config.toml
d_model = 384
experts_per_token = 4
d_expert = 64
d_shared_expert = 0
normalize_top_k = true
balance_bias = true
norm_eps = 1e-05
lr = 0.00241
batch_tokens = 65536
seq_len = 2048
dataset = "wikipedia_en"
Below are experts of layer 6 (counted from 0) of a mixture-of-experts language model. Rows are named router (the router's row for the expert), gate (a neuron's input weights, with its number), up (a neuron's input weights, with its number), down (a neuron's output weights, with its number) and show model dimensions 192-255. Each number is 500 + 25 x the weight over its row's rms, rounded and kept within 0 to 999. Numbers have three digits each.
Before each expert's rows: "mostly gets" lists some tokens that are sent to it at least half of the time; "comes before" lists some tokens at least twice as common just after its tokens as in all text. This comes from a sample of Wikipedia text that the model never trained on. Tokens count by the router's weight.

# expert 0
mostly gets: " | — |", "\" |", "L |", "% |", " | — | —", " |  |"
comes before: "\n", " | ", " |", "| ", "; ", " |  |"
router:544542527497464506494529467479526441486487520549513536540486510500503522516487529511464501487521495513514522516516488490500466477504498526529510519525483552476513519475509472484539507458509490
gate0:481523476463530505515504515468523481502492534509502451459524490538483476471516496474477494511542559548482517565497455510490538556505490534509488534476507508515496498491534497482489485504493478
up0:545470518488529500479506518441483502530495533457529490523490503493480498522518462470483466548521526515507495473530497483524503493497533470492520477493474485483492503485508491488513478528519517
down0:533496461535466490440521509489491458468517537527494512516481459482446526452489507495479487445462524493470486479503540471485507511463524476532513468468495505490516517476502515510498518459534500
gate1:469463494513494531526505495510485468466545485543463522517485482499476495499463528547514524477472490495534506535451547466465513506489457479530489525491499508535521491493514529512555504484504520
up1:525523513483487521484509447419482526439563536477489517513526467501491500478482501504482510482495511514468501536471531536545517524490477491508420500481498494441457495493535486498508525458469509
down1:551498462498502501497487502486480529517514478528519487495466530506515557464503485525515516512500465469516528443503486482496473509487542443489531466538532493521490537483537497505459483477533492
gate2:523509535507498490555527483558483518457495469504486532521498494565474489526469490533517514496500484528484503533521505525519499523507516520471518513501555538496478508505475469488463555538519512
up2:491456462476467463508524500497496526546533542444498546506529520506468513511481527510508508503474480489508452531483494523540539514476524433522481511459494533491515495497491532492511535465489518
down2:505465500493563489524489509481505470500517501502522471504472518479517486494492479547456511492522513532514491470498450508557502502494478500531525509483441455527500498501465487494516528476548509
gate3:508510531498484466482515503481498473470450520513517453487501510502533525485501491498546524511508472589517491505471500515562493473536498520478491519507525515511460475509510494498562489512512482
up3:537481505479518487508491493481516465489513542490539498522500525515498501507513505460458465509505497490482519534498516490493474463473487476469489480502495503500442462467478507550490533502495485
down3:496499484422476477527504498499495518503523533511480507532512501499501513438497551555457539473478463457518514514564515495506499527476505508542477459468492471548462517516480541496489495462483475
gate4:492520513505508520524508487517513483453498539518474504493486455544477489509536514501509569483511515492498502547539477483526541509491499517519507502518497471497501509489539531547467504487498503
up4:451520444478492520428554498485513471532469544471539502486503529557481535508523496494497505483461494479481511517518477513492549503480478530507505495490467503485496463464481489507538500488473493
down4:524508496495509468474516545496476472511505496481491504472494518492516457472480478552465481481500429482496483501519488527507535478495502479490521509437494487552474466478487512467473461488485511
gate5:510500528517520512535471481510452545482444478552510528530517515508515468528478502495516459519507519505492501508496504507524468522552518467496489489462527494510539515492518454489505481528522491
up5:435485488506478484474504514502489503489501482466484494468491435496527494505498472496511497499502501466513461534504498484504509503518484500479484431481524479494502448519520549490482509512458520
down5:539461513472490504499510526513504539479483482436473491491453518494541475481467526473487479487511503489494532522553528509483496512503531485481482529505483516505480472483493538506490493463496546
gate6:481477523527473482514477513488521531480504482549484500524537494514512506460442509479512511475520501508500459496478506543492532511478530524479495489444485528520539487479513522508477513503537511
up6:489421555511489501444491467517481503514498485484497480487474483483525467548505499492515486454546522507472494503484490486478503517498515462455461539518522465501468482524543508519492493473505496
down6:534527489524510520509517561466522495537474480472451520511508493475462510437514484482575511506502546529416460503444538472525492520503534542492519445477504457495524492483491475501500514548466479
gate7:479500469492504492516509502485532440519541494509487468495499506479453484514516539512555496511501525523520509516499496521490518554494499454451468486462468499488487516525473458488450539503505508
up7:489496545479517495556518497497524473488536468490514517478535464508479523516504549513519463515472484475513491499498487490484514473465479520473508483507500485543467529491494533507479476523496491
down7:490475494523521505515537530515558526485486567526494474524532505520472497475455478511477497494508519489491466504510476489486507511457507514543544520507519501480484501474470446524468501530462481
gate8:533485500495507521539543501515485428471502481476499546505536520478483497485554540490480530526489500483461530498478517500497461499542504467509512510499522511521488498505484454521490520495510455
up8:534497488508519468513490500515538476545458484475509505515515499484509491514529528522511495508500456521495536529506488517463508530502466500503525509488461499516526541486470556508501515452496503
down8:506495523480468493480473511483509532511523467454470489503519506543507498503504511525536478504553485490544542489508496517486478524484539474432491504531507487507535471508492508524514532522445524
gate9:503499462536488509493488496480517529436499518509521522523501552505482468487487473481481489508511496516527476479464494508520465505524543517476473486518507535464512482468443485478492483481487484
up9:486535490453507498528514507530515471518513477493519494532522515490456458505537477505472497499503551517484480525492536491461495523496502431459483526470504482501514496499470488505509503530465471
down9:474493491467521460483480539460479517499514527546468444527526513462537485472482504509473529495516499511486497487479455524484472546487509516515501501533477502517499487520485548549465495520498470
gate10:456463485516489531468492454501507484528491504537479492453513480516495459543472484515487470509495512530541520511534562477493488553504465491489494515488489524467503495478478520507542529462497495
up10:477504510482473486469475519509497471510511505484508514489487520493512496489517503515517513495492505464502452529449466473581543504489483491526508488579510535518512472494517473439508544492525556
down10:516507536523503522491508509497454525494496449449544492522479541499501436505523479499525530511490526537518529520520497485473471521524478511488505511474470491495516496501523528505505514473520527
gate11:484546497475470462470466477516523526483490461510507542467441468495469478515553470518443509504472510488503478512512502524494494517483545555488476508481535479483563463485515504510516523490490506
up11:479481488493511513534497526516480494440502497467537523511488506506470509483500471462498540532471503500516509481476523494531539473498475539502543486541493473475484531500519465503519475509486552
down11:495516488494478509515488504488474523500489502514492502490511477504574498505451537506496484534487519487455469477489503514495541498506509521559513493535533472485484532442544435465521579492519544
gate12:538526506470532522509504522530473536496485485523493534506483501482490502504505509454520518489526522489452526513479505548494477464493480510547475508477482493501495554486557469521537535483513527
up12:503538494489509469519482481490531519495526532534520453502507502500500449471463456503522513516526453533525501484485523466510474522520540531500532543482517492496468480504493490460500497509537530
down12:537500505484484504493456486500530518445565521470542512477480480511485476512490505465521521527478524481525511518529512445499508504496481523516479532498546490516487491483512497521507544459499540
gate13:488516495473510486506541485539482540510502485495495487501490458526488547458475508472483475472483490505541468495507474534511481496505532492514507500466458531488514490537535512503462495504450506
up13:494505503528487493502467485509541458502541513424485552508471509515478567518514508486518507541533514480491472472507466558480522555512569494516519472484472544501500535506532480532476526484516473
down13:503465512506491502532461501495536495484499533525488493487503488511476541522454461532476501497465474487552524505544545504476508503486483534517505500531548500538516530499475482473493487457453497
gate14:525474490509482531479459459445460489471509505507528530500462513508552503494479489513496478515484521508485534489505506492469481529470502519513467454481489490478549488469498496467525479506506511
up14:477494504472486466486469493519509523474527510491549517526495526489499476482498523463454503533468521452496483476504510468487554558511521521554527474489494514500477454481499543494523470552508493
down14:490478481570479484490522500487501520466490510505488494542508528479478540548479485487514481519522516550490490508502514489504561494513496482521541519498476543491511500516486516502511450492535482
gate15:508472515515525530453524530494479498557500555473428490523495520483470460527524523491510514515510495571504465478501466497485472540531474479516444484516499472485516470467501514475470495476466523
up15:451557488494510503472469455504522502528472450545550490503529485510512524521504532558532519532468490508539508456503467539515525524497523505467494506455566524498516512500509511533465471508531486
down15:482485468541448530528488499519481504518476545458496465486478513513490526501530549499545481480548510512493524476506542554517534523530471494529472509524479481464492494514561550495484522471507480

# expert 9
mostly gets: " | ", ") | ", " |  |", ") |", "′", "; "
comes before: "\n", " | ", "1", "0", "| ", "2"
router:459501499481464485507516481443536464468489528508512507513475484493506574496493526497516549498484508462525497455511523475472493475537474508537492535465473505483499509489535467471505491477520494
gate0:535508525530507517482472511501540474497501476454494479501498553506507451525506479481479535561505489516522495502480554511518540484454505546493524496488533528502460469532521533569476522522498474
up0:458463477527483494495465527486474453451460506478491469449515520480467494495495502511494518494510546516498490512507511482523506492499492535519497526521491469436456492517478582483476474476488502
down0:491502504507451551498545525469483498508476476474501479511521507503483515503508524505492502527448503519502509490528532488494544475470455463492506500476528468493490521510499486502507551460508521
gate1:485502497466522483484522502507517494466520533457498490512501503505492525489500516521499493489466495478544431484496551475511498500514483514489480447497551483541469532502510503540514527528542494
up1:476523480516467518518492526473503500515492514495466529531503519463518474553520455495567505530453450488514488527500478546473478525486499473472484480477488497514493489487474514475517481523492453
down1:523533512498487483474510507465543506475484461484504513473488476506501456530540469526469501498471553561465522514499508541517479549505468544475511490493475463525487469478486522510514530514517485
gate2:491512497513530484485485444492468494487496518524530516452446456504460509567490508509462458471439532492505469480514491506486486518474543520486504521519482520521505469479514525508501517491538446
up2:470522500539509470517507524516482535519436502532492505562509484472504469472495492499496498478547489504495538490494518475524509511424488506461512489512477506515545465511474544516486472492505502
down2:532485452527466520530493530479446508478555493494486500432534493495478517467521540522547487498488554487535512520505521460538526481521499475512511521493503450510538521454484514472478550460495535
gate3:500502484531464479505477542556567500529459500506534524474442536494501567482535484516486512503493506492486515500498520498467517482500482510473491506542446515475533540487459558449475474509471459
up3:527488455538489473475484452468522515511515527529499471517527512527491473492542499482518461471508516536472486526516471515527524518505501502493492475498482484516531458537548511549542465465511526
down3:517503512511507489531500457492447495461515531531512508456511457527452525500508483490509491486480505443474514494533488457487509532483486486450506502500514502489550515524546511498467534504500530
gate4:483517524496532499493531467490514469487491508488501474494491463482497499508495507446502495461517473499482451486480519425537517537496504523479511450524521476540523490507509498471527490487487461
up4:511492498492504530487504481546465477533487457538525510499487487505481491540502482519491492511486491504469482459491465527503550472485496496450515514508498489510484500468505528514498477514513512
down4:491513492517520492518493529504509468501520488527560545514520519531531489486551518475508493492512530480520509492465541452488463501487487495538530479480493504510495519521551473490505498494513524
gate5:519489492498484498479524499448512503503513526517518501496478491470484504507453516496567481488479465497513423499503473492544468469467501519460489496505491496508441470519471474477490471493518490
up5:484527557493462505465474499449435463532523472524497517484502488506510480481474517504502472498502485481469500477556540515486516506483500450481507466490510457493503458456554484480508519530456444
down5:521521488501456491514490518478499510506427509471481518501518467525446560495504538491498490503535502515443480514513513475503523515524540494452487514506468479541492489481547490500489492534479464
gate6:473507477471517525545486508539500512486561478500491500521509527489524506485496466505504503499520493526543519451473492507489486512526484499511533475479489520507498518502482510497512531504501440
up6:521465480526523507534494555525475477497492488503486526503510504498485518539510525535495518508530495466485500485456474520468482464550504536540502475462515486505529508485497519509484515496503502
down6:508483485523510484535482481513499516495484478517484469497520526460480501516535506513505451485525468537558498488513465531511537490486528502527495510450501500522480516542562530510510489497524520
gate7:507503489493514490477511456503523514492475505516505497493496505451517508533501526495492453505480496442530532491522483502524474504532502509524460503526483491496482482434536475479461498499476491
up7:522516494511525476506496475517505491502506493532513537479545494504459512471513496505528517508520551515438504488505470461446524482491493495497536484477482503486497516535492510504500515528529565
down7:437520478480519469506476539500504484467536514518444521532483516486492464529480481512514487478494518518547509505549512503505479504500502470514465526525490503516523510514442522493485497481528465
gate8:531447495524466553520497497524490495534487487484501477500500510532503490511501534476518489496536523503517540432492493545496505460435470445510535453504513429513492510517478498517458498480516490
up8:526479499543481512454494474530495534521494484491529511500526526475503459528517473543515469491513525486465481485486534503513475496489527484541526503537506528521493494521529519489520474533501476
down8:524488477462491521489505501517525462459491479501558538512514537503524469521475515518523551471479499514517457482494512503537494521446498499477445516505512501495474490486482507487531487564533459
gate9:502497493483467523508473492456506514494474542489537509516461487484487569526506548497500493525468485528519470459480540493501527525525507519509441502512496501493517507486491500509530567496471455
up9:479516531481501514436479511518512465532511474472516550483530534520496509491508506488528549520492490483465510520496526523521482524476505479478516540517448512551497519519471529511539469476535494
down9:525453482483520500496511492520492584503529501528504496493496524462528489505462477493439562510501496526489477515472505536490508491469503484513472522515505491481518493498459477470517515464464463
gate10:513441497525518502490482486474510505493507483505487489500496516507466507474530454533517503501501497532485498532538495516502524478542542514548487500498503488515461498499491551457519522508485517
up10:455447482484461509491496478483513503505516497515518463534498499521465472484499469550521500470524511511511537524563532523470499504533563484495474518530488480544491472528574508501525487526488481
down10:488447505521504509580469528463569486511511502514475477533521513498499530523490528440498526518533479503508508503503522531495498521482498537488486487472496504506543498499519464509516531552524496
gate11:473486497510447430508476512518504476464512488487562483535497533487476513444478484519465503463494494526485444502523480467477537515494515508482554490474479498472465489473560512462478490507499485
up11:496532511519521513545538513514513491514516470486516518474445490505468517466506462515552462548483488499456510470550488501483517530529537448550484512515497529475491547481448502500475529547525504
down11:435488464438510472485511481473450506482538512526481473519514478539520512494535479466485493504512464476505513482488504493473498488530487478522471513514491491538469503509526483515484522477527542
gate12:530481504541517547506478474460481522491527508449544464493498457465531521525506524504500489497496496500545477493512489484509491512509515491501458526473495531473550463461516477502502515503502502
up12:512476512519527475514500517476557522511464540511508495464490501528486506541511519520450447525533439510520503437521514462511537496486519490511542504516501473469475506487501507489491478521468513
down12:489491506542509483506499495502506508551527479484517511437451497537536478554511528528458514483501524475509482457493502488488449521487501528524456461547474476482489477514503500489488498500494456
gate13:474487581469495508487523487562430460477478498545497494485493497495500489499516549502496516473527469501496495491516492487504491515480484439554501474503543504500520487502526506513483473520488463
up13:471501533527443514521470539527480491544518501513510526527501527515471544503552536495478489548510503503475448500457519492500470494540558456523509506536456489481482481500511482481501479522505485
down13:477524486486510528487512536511506463542527493508522533498492504486505495533456541476486530530544549509537491492537524517482503469516500489529505464513533455514516458465488463481458520505491495
gate14:495518534534490496520496542511498468541478508510554509472508504490492479530519515547520527542459524473488489458515500486473463524508529488465469450482489492459443524475502488490530551571496503
up14:529500494497513504485497495470491473502489490543479502510522516456506533510499505509508527482466480470481474494507483553459478572506502485447470466453511522524533509558487468513484495498527534
down14:514518476519489505521480531513553495475516498548532496486501539495489491467518508529497505491447509469504507499516478537484560481535477543484505502488526526509534467533486453497493467486527505
gate15:546493470522467491472505550530514535541511493539503524531537523511519541492493526504487475494483508473544534486500466499515506511536466495503547496525468528534529524523502491495506487533492520
up15:489506507547486495460499449467545489459482482504506521497510455492479506515504524506501473520497489497497530469507481470502528500499509510522510456505511462513474524502522499471512516485504477
down15:485518521484500525522524508520529508487489504530514512521556516519500510518498510457485512534526555513483491436555505485504487499504473468488502513492464509527531483519519491450455514523478494

# expert 8
mostly gets: " in ", "In ", " In ", " January ", " May ", " September "
comes before: "1", "2", "–", ", ", "0", "3"
router:508503476509451447487514533516512546491495486479505512485490530501517500465477496507505524503472513502473519458519507534518537487505494506495530500472500538470501543471505503460502487529524470
gate0:507489508496517520480478535446520491480486531454428479493491484507454523510494512493517488536509510539515477533472456490485495501507525496475512497511502494509512490527474539492456536503471488
up0:507543514502506472516509464473484476498490471479486499482531482526481479492507501498522532492482552458495513485501514453523539549469477482518504502477501510461534455512492565490457480505479508
down0:488512514488532521507505490492508461491478469452510508509496469519480486481515499557489509475481478529478481525474469465488460493485520484543493496476495566538489495478508533546500488489482492
gate1:491490518509512502515493505476500539505499486543520497446468525519519509509492518438524521495486480448468499472520493492511497503494537520519526505484477506483515464552513535483515503518494500
up1:524500488501516516466505559512479532517445492506476509517528497532531520520492486477535509466547515499477500476481480518507498518543537480537475515531514477440516508517485527527496503521487532
down1:489494499513488519457496502495505467508521503500464501491535526465464511493492467496498514483563508505450494463489475494451489508506527440545532497512509505482515525481454485493504503489523512
gate2:463500481463479471493484507489495488502459509527487471463502474475509520516478491477511497516482495474531470446435513496516517506503499493450531490518474501523477426472486495495481485487495513
up2:523487513509494491468477482508568520499499530457521481563480509476486490543475518487525434491539512467460467479504526514534425444463507504505489501547514550515550513496479517470484473502479475
down2:536498499523501533510509489449429478499512519491496512490521477512477518470446493494507554509520459467515474510494483502530499478537489519497487445507566512509469490497550528491475517486494546
gate3:545476489535460523506564465528488509523503493460476525514487497517527534488476516511506498530491527512477530520531510532566490520470510541539512500546454468523522540485489550483516475503520479
up3:481532497514431551518491512519517488525570508499464467490503505488525493478523532507514467475533520481494529504508554500490479522487462452490551481522537506555520454510496477524509466494533514
down3:495516538483542528552525497525508504451497482505510517516485472475493478512493531489479534480474509517501509477496474526532524493520493506515498449532479535519512467479486497496573453529486498
gate4:509487469495460485515498498515489481513503520472509523528509516522489531486453478507497513531520508523468453462536486531500522517454514478475519488528480495532529509449448507496507532513493440
up4:530479512509517534527523486489536524511500498490512482512481494544505524551503476484527480447460492483487534519466556511505494503532518538500490548503496477503515515507496480488456494508529434
down4:481506499501491513470534511506529542468490457557527509494487556474512490494551491511514507446486500452491521522494522449471468486494486485508512488516468485485518558524508492498526548505453500
gate5:478502527507519530530486419483513499455477473536470510490502513492480494506504473505541484497490493489471461494560500492469503521494507464525457484528557498468507538532496462482496549485538504
up5:526497484546488517526496492506508526500528502500511460509457475506531479533470517474509500487508469488516516525504500541506497440507488574431509515482517519539510459484511511506491462503519485
down5:497492474491526504474517466509487538572483454482497494543484525503482489534496496476509494508539477515515471467495505528499469487519484501499502524500520500489477495511507481557521487493520486
gate6:467517473479496481520517484492461479532491484478550507503494507496501497553466526529502520498504526450497525479436492441482487464494486463484481524488516527542543495505520532515502518458523522
up6:518523465518478498510520497520490467519477508520479548509487501519530474502455488467520485499517520521479551487533506488501500512513577452522512547468544512504530487500510490496483508446487530
down6:510511518520484487517509495492501526484520474486587536499481550508527488522511515508507482527587491489539460495496459447522500483490452457505530495493512479509522471493544509482488510509556490
gate7:492508539478508483457477454504476527513511500507486510452542484514453500516490506488482510551511507511476507481489410434544481499553515522541512509464551485490519457504522508523507512496511509
up7:482494522464472492474511464468480541480500493489548485532488494476478481514506490506540496557481482525508489532516501466481460509504493526508460458441523480517472492506531519564528466485517515
down7:541532547501542489514469505477516532483517471466510531499511552532492492455502503499462503545463467523526479440522464549520509513541516463474514496499499506497499505559491498502533430470492512
gate8:502520457519525470536490537503552507484533495510477483503494483459539546445499468503515556511528462413505533506512518545500510495531481515530484490520531491517472470506428463463492512539502509
up8:481523493482490471544477506536479534474540522510492527429495508512500483516480434503535450584520514501543499515530482466509491511506443495477481505486492476465523502509508496485482484526511527
down8:507509533451493464518481515475474461487564526496515486513465498534486482518486479486494533496488526531530514520537498495519480525475456504508515504529478479503507503492478494478490486500492490
gate9:500536469498482507518473503489510517452504480493497450470479520508460521523448535523450527501505487470531472453506537503491507465521444450471560533535483521485467485443469519496475498520514472
up9:500518522512534500485523488508545513508568493484497518485534497491498441500519456504493430513507478510470489489522532505503497504489491461477480509500538466524475502495489512528497489497475504
down9:494519503452476503532448565508444461523528513517543497497480491518522541510482476490529472532491499477548491465504481473546534547500498531490511563500527516546513478502537470498469535559555517
gate10:509474506498511481520544520483497481470495476489484479508479486542536529473456504486506493497540479492512481481565473491494485454494486498552539541515553509466515514523595522489524505545499440
up10:528494480516539525509495487496517532523515497515475513503466507553535534514496521438490488519508509524517495459511459488437489509450506503502496544532481490545544455472484500473513512516482504
down10:468498518461509462482507503516508522529440511461498503493507506515474479519529505468496501491493498525451523506504482455501476509482530510489467501501472464541496468468494509514517521497502478
gate11:487510503497502466544488508460527516521453489504543509473489479502512477531526533530537472522503512474495506558553513568504447476525491474521509482526480521493454540497558523492497489470484476
up11:502511502513492467456430516492476551494544529518444469495571466487445523478526471466502472472532497450521481493512495466495486554470502560571491491512510502511453479482521493496498473463489504
down11:471520481467463466491528532424501506486518545505462499518511511499488495528557478502488525498484510484478474505499529537534460524498497540556494476454490491476478506502492505490472515532501473
gate12:476528528507494484473515455511492507506472515490549498485466508523485544489463489489497518513518497500536486529521507492519504516516518555470512524533505499536461456487528517555514522498493473
up12:502529483502557481545501486475516499483484537515494458509509477503513536498498517564537491492513479515475489488521495521519539510451465538586502453483501446475509476482481492496497469506522508
down12:470439475520513484539501481508507543523515494478497509503488466473511489529507473483521476494509520492519495473487470530482494486461497462519522502485531512451463498503497457485489529547522542
gate13:496494505466481453479488506538537531502498503434426536468496525508440508499525454536515502476499469528503491519485500517490476524544529462483511487526484498475490540522479486490495487517503505
up13:484467487478515492500520485493501549484480510505484516519481524472491497497499489534504542501495492462532481456513481472505496557501519540509521470499497486512483527504482500464519497471492480
down13:515459518505470479471459515529515518491503476490500493465487495489451498462506490512524480471533484434486512462548543509556515493527494495474511490485500521485518520507523472509488514476464482
gate14:495441473530508479481512529487494506543497540493493483499474521530487508484472486505507511504528535515486504494515481462526495521516502511515518465509505529521514466505452527463533492501497501
up14:512495490455573496503485530472514511464447495528514486507501469461567527517468483498508472473420508495503501432487512514494509549486489526496451489550456448493475502528495542524488507533523533
down14:511487511521513514566476508498540524497473527527522496495463504526513498535496498502490501497515501487518556473534487483525524468485481510540504482541556531521474455522474520497504512490473513
gate15:480462472453496492429499463476483499484472505506512534508505487491483524545487490487541503505466467471550494532505469511539486517516490520468490498514482552502539469494506546472505504473452491
up15:483509543471513508494495433496490476513499505507569522462479536493498534493500478499504510468510453518503477543497474512461509542525469499517470533498516497489456489492521543478497512524542496
down15:468487481522487486518461496519465514497495523453495500508535547513498525462493484497502492548530538496532493579539493479519525494525500546530486532499537480486490472489525480470472499548512535

# expert 6
mostly gets: "004", "980", "994", "992", "011", "997"
comes before: " | ", "1", "–", ", ", ".", "2"
router:489492452500493490505460509524505524495497460558489521534478476498517526490478503487514473469486566551483539539514517510502484464500523444499539503463496493496518513507501480447540532468534484
gate0:486480564495490526492537552500499547496491503489492514467463526493506532497473505483524493509508534503467529514486549497516477494504522496553500482494446530514510520502536505526526485523500498
up0:492491497490476491527525512491551536538509515514503536483503475554517504525509495475480495536501582507478510537518526506486466460499489524527528506487500466486480506483508508476506483485478446
down0:491522499486488486502504500521482575490548522504504460448514513458519507510499486456492511438464492495554491482512479482495512466515501488493454463506556495502505503510521497511504519501496514
gate1:512492476521455518552489492508462499461509538497493519528474492480515542508500493503517524521498496495433490412522468475465504511473527552491524510471506494501500494486476525510478494473499490
up1:516480540504502518490500513478539473471520539526457501524530501536497487443473503519432508515490473475482479495497532467513529491502508510498534508531474513509483537549499455495511473516512528
down1:495516543497477544529497492501490501527504483495459514481517501503508487456483507498504475489511532518483495517508512560500505475477455511566493487568523507512489469500545469489472487553491491
gate2:491528545486516480467451533532508473515459496509501468484550512502480482551490480533512483500523513493500510474500483465501503512551494521520536488496511464539522536489502457497519516515483498
up2:516484496541520557500528474501499473501480508526512495545503524508529453488483462511510483545429512501480468501523546544463548517466479528504542475472476496483508531479500484489491505502520560
down2:564496503523506519505504521513540482485497557448512506447478563509488474496487490465475457476506498459488485440538469500511528473463530494467527490497485469474544542508507506500507521516508501
gate3:479535507499523539478510498468507491521512479509476505459516548513521516559470527478485522512463504505523486483512502526489531448501476504519493506529539461509515493507488507499461458491468532
up3:484503543479519522546542486514534497485486522515485451499513483528478503505458478479470531528486481498475506427471536480470496499505500499525508536512520479508485525471460516477499503432499516
down3:517484499470527506497461482456545449506514532549485496483469569477497511497518530485543475502514451468474550476499482459505471509467490534497505492499465495511500514479535504491485439503468478
gate4:524521482541482515488495504518518502496515501439475459559473548466523480458552467506535493456500499498520572492496459499492491538510542508469482472520502499550515502501455527519514489488492483
up4:484491469513507482524486495499492494513509504492475493538522489474478529496472554509506503528482472542466520488491534464506469503506461468490503483511492497505446474513506526515523493510544495
down4:540451491531521499473539506503498503505497501499493526530510512498509497517501510512499495503495519501495450460511499543521492493467516558500542516515515515515522540501460490462531501517501539
gate5:532515534527509509448523532515490477461534529516462503529453521519484479521520500522454517470531483503448499519480479477462529478448513473500495473510473513478498512496506492479462509506538503
up5:520491531470465494473482498516512508469504507513476478483451460482487503494492533500467527511497431514481504493521527483538533499491467495490536529475540501534488483503501468476439469474503489
down5:509541496473477450462497536502459482503501535512517509459485462518492424511522484488480465484477501535466507514485507459499482521454489519536425473487486462499476466493570521522570490494494481
gate6:530528500527449497546469517477505496487477512509492453549553527590529499488480516457511500480480484487429486500515479514482552524496552484483531520472513466458478496519525489498484477529487522
up6:509493467520537510496496543547455478483520528467509483467492547530482466473522484517484466491463517491501494461561502513474546544470469512537545489479475484472522496477505542467478499498490548
down6:540498487515520480497510468519484484529457515485509529475472520489486463497530495511487472473506515485484494469535487511486571504462507514538492449517484499473451524515496537483525506529498469
gate7:508530526508510512501492520504443548479538504475545530523476520482534546520496480471508444463519530498456484508482537505456543553522502524510521490532513507531506511515477482512514546451527482
up7:507500495477480543505500490544495496442529465478537499476488493497511512522521517544468513476539490454511481498482496487508512488464507495456501499504461478485503488528509501480484473507509508
down7:478506489502475475483505511521485497504466528489518524479484479520502524514505569533512485511512518483432469488537524522458542506496476534498503524516506528496503477498488482466537507508504488
gate8:504520472521474467523492509491505513491503510477518466451499537560490448540504483506487519525539514534514502512514512501538523498521482526464509499496535464524482498514505459506524490538513538
up8:475469503490467495559459452479494528435513478512493450447536542478507492523484514510506515511512492582540498535488520529519476499544475467495449479476556479471463524473513476450492454450508489
down8:497521510517517487478485483476469525512501480490489508504504473476468511518503510512502501528520495484516481475454494488526502520501468495496514464524506516503485455472498456495469473477537489
gate9:504453536503526486523465508488481527590494473473495483482513480479493485492503516497512525532479439569475533506487472493513521515497483499473489516461524466540495524522501510519450517506509442
up9:482527537507502504536473510503502526482528501526528492490506480482469499514480472490492497477483517506521485466476514478524513500476524508494498514492515525532450498451477517472496532501475522
down9:490458489486518488509498492481520463496495522472470517500489467485491548525524493446492443477497433488520514516540547517513498478483502487487489515603527494538491529495509546464490485516506470
gate10:512547506490476479486509521521555506526518519505524510513527483546474511472507511508474505510511542501525504502492480519520495485517460456522489454463516502449450485524515503512521466475512462
up10:500488484518523517578516463510497503448543498529518531534487496463518466520495491482491478566524516490524500505515497497508456470515507510499486494509505500503491537499490475498509548492508509
down10:506511514473467500490481499492518500508495503559526532539523551482505506521523488479488545523515500484501520450501535493483422492485500507483506498513541512530494512547466514480523506448509507
gate11:485486503502512467511492504507502493523520483500519476519495489486505514500530560448495501515507521518529498498552514490512487469486526540481528492497549539500511473498514474480531433455476471
up11:505478492506499529512483491486521485463496477483483527490505505527439503502540522521489499483520514483471542494510515449488525491521523521520513455522465456525488490501516524510518477451522481
down11:504488512491491503487500472538533506475473488499502498485489458495509478495471495504469517507506461445537506503539491520503500528468508514471487495472475493512494503514519475478460499507453521
gate12:479498484482528504501539507496486495485522486527456495519486481511530517505474541480485500480514506548508481539506501492537502496487515543473486472501484517528486547487495514505451524546522536
up12:522488502488487518497474469471480551467487536480499472474485499565505531506486491534535499463507485504486476509491525525489532501493490522532529541479507520445495469498496522474454481516495484
down12:478484461492501532530441516507490528521486480486469517510468499495511509461493503458483473519487494481474512548514532488513535536485523545494519500458497514458478529506475507439489491465549519
gate13:475482503506518587480476510501529522518492493477447461513531480514508499462474486507497456476471475534525542517466479491547527497532489539509488503513488518509541552488469503516524502545525531
up13:479523448498504497493520500532490478486483458495494515526507499488539469481496485536533502483520498475536493487497480511547491501506483493497500528550486550559518525491507542496502511498469507
down13:489434460506512546464473513510493538481454485481511522496464527501516482532467485460496504560508509487496528544509498484546453517527508446479475494459504483531532518471544491492474536499485504
gate14:527485521483462432496489493505504499514462480539488485447516466508482547490513560462463475490518491499493483454506493545408510508492492490455492472458503487473453475516465476521441496492543513
up14:456489511489507446518532522537497483523502543507498523475476508474472514524478471466480460480482511477497533508514471461487488534529453505485513504515480503451435513510502496503479464499490525
down14:498458496482511518524501482544535505491474511461452515529506510489474522528507500568517493514507558509515539542512482508527546472477493508431484495513497463501489533510476465471517529492526458
gate15:512525515513510499478518554528486528484468520468510499517508502531509508519499527525526475536502488510472497501534494485499516468509520475531490533531519509442475486499506482521556485561499493
up15:537514530492479459513489494515452555470508477489542489479498514493505466463515474509523515522522494503470445534463515495551498469504463500511501518490511503437504537521512473553494535508542503
down15:507543561499496509456510485510502471517451511452501568494482470512494433533481504478483495490517500526510478544476487521502480491525532484541482579480491517521488478523507445504500510545485486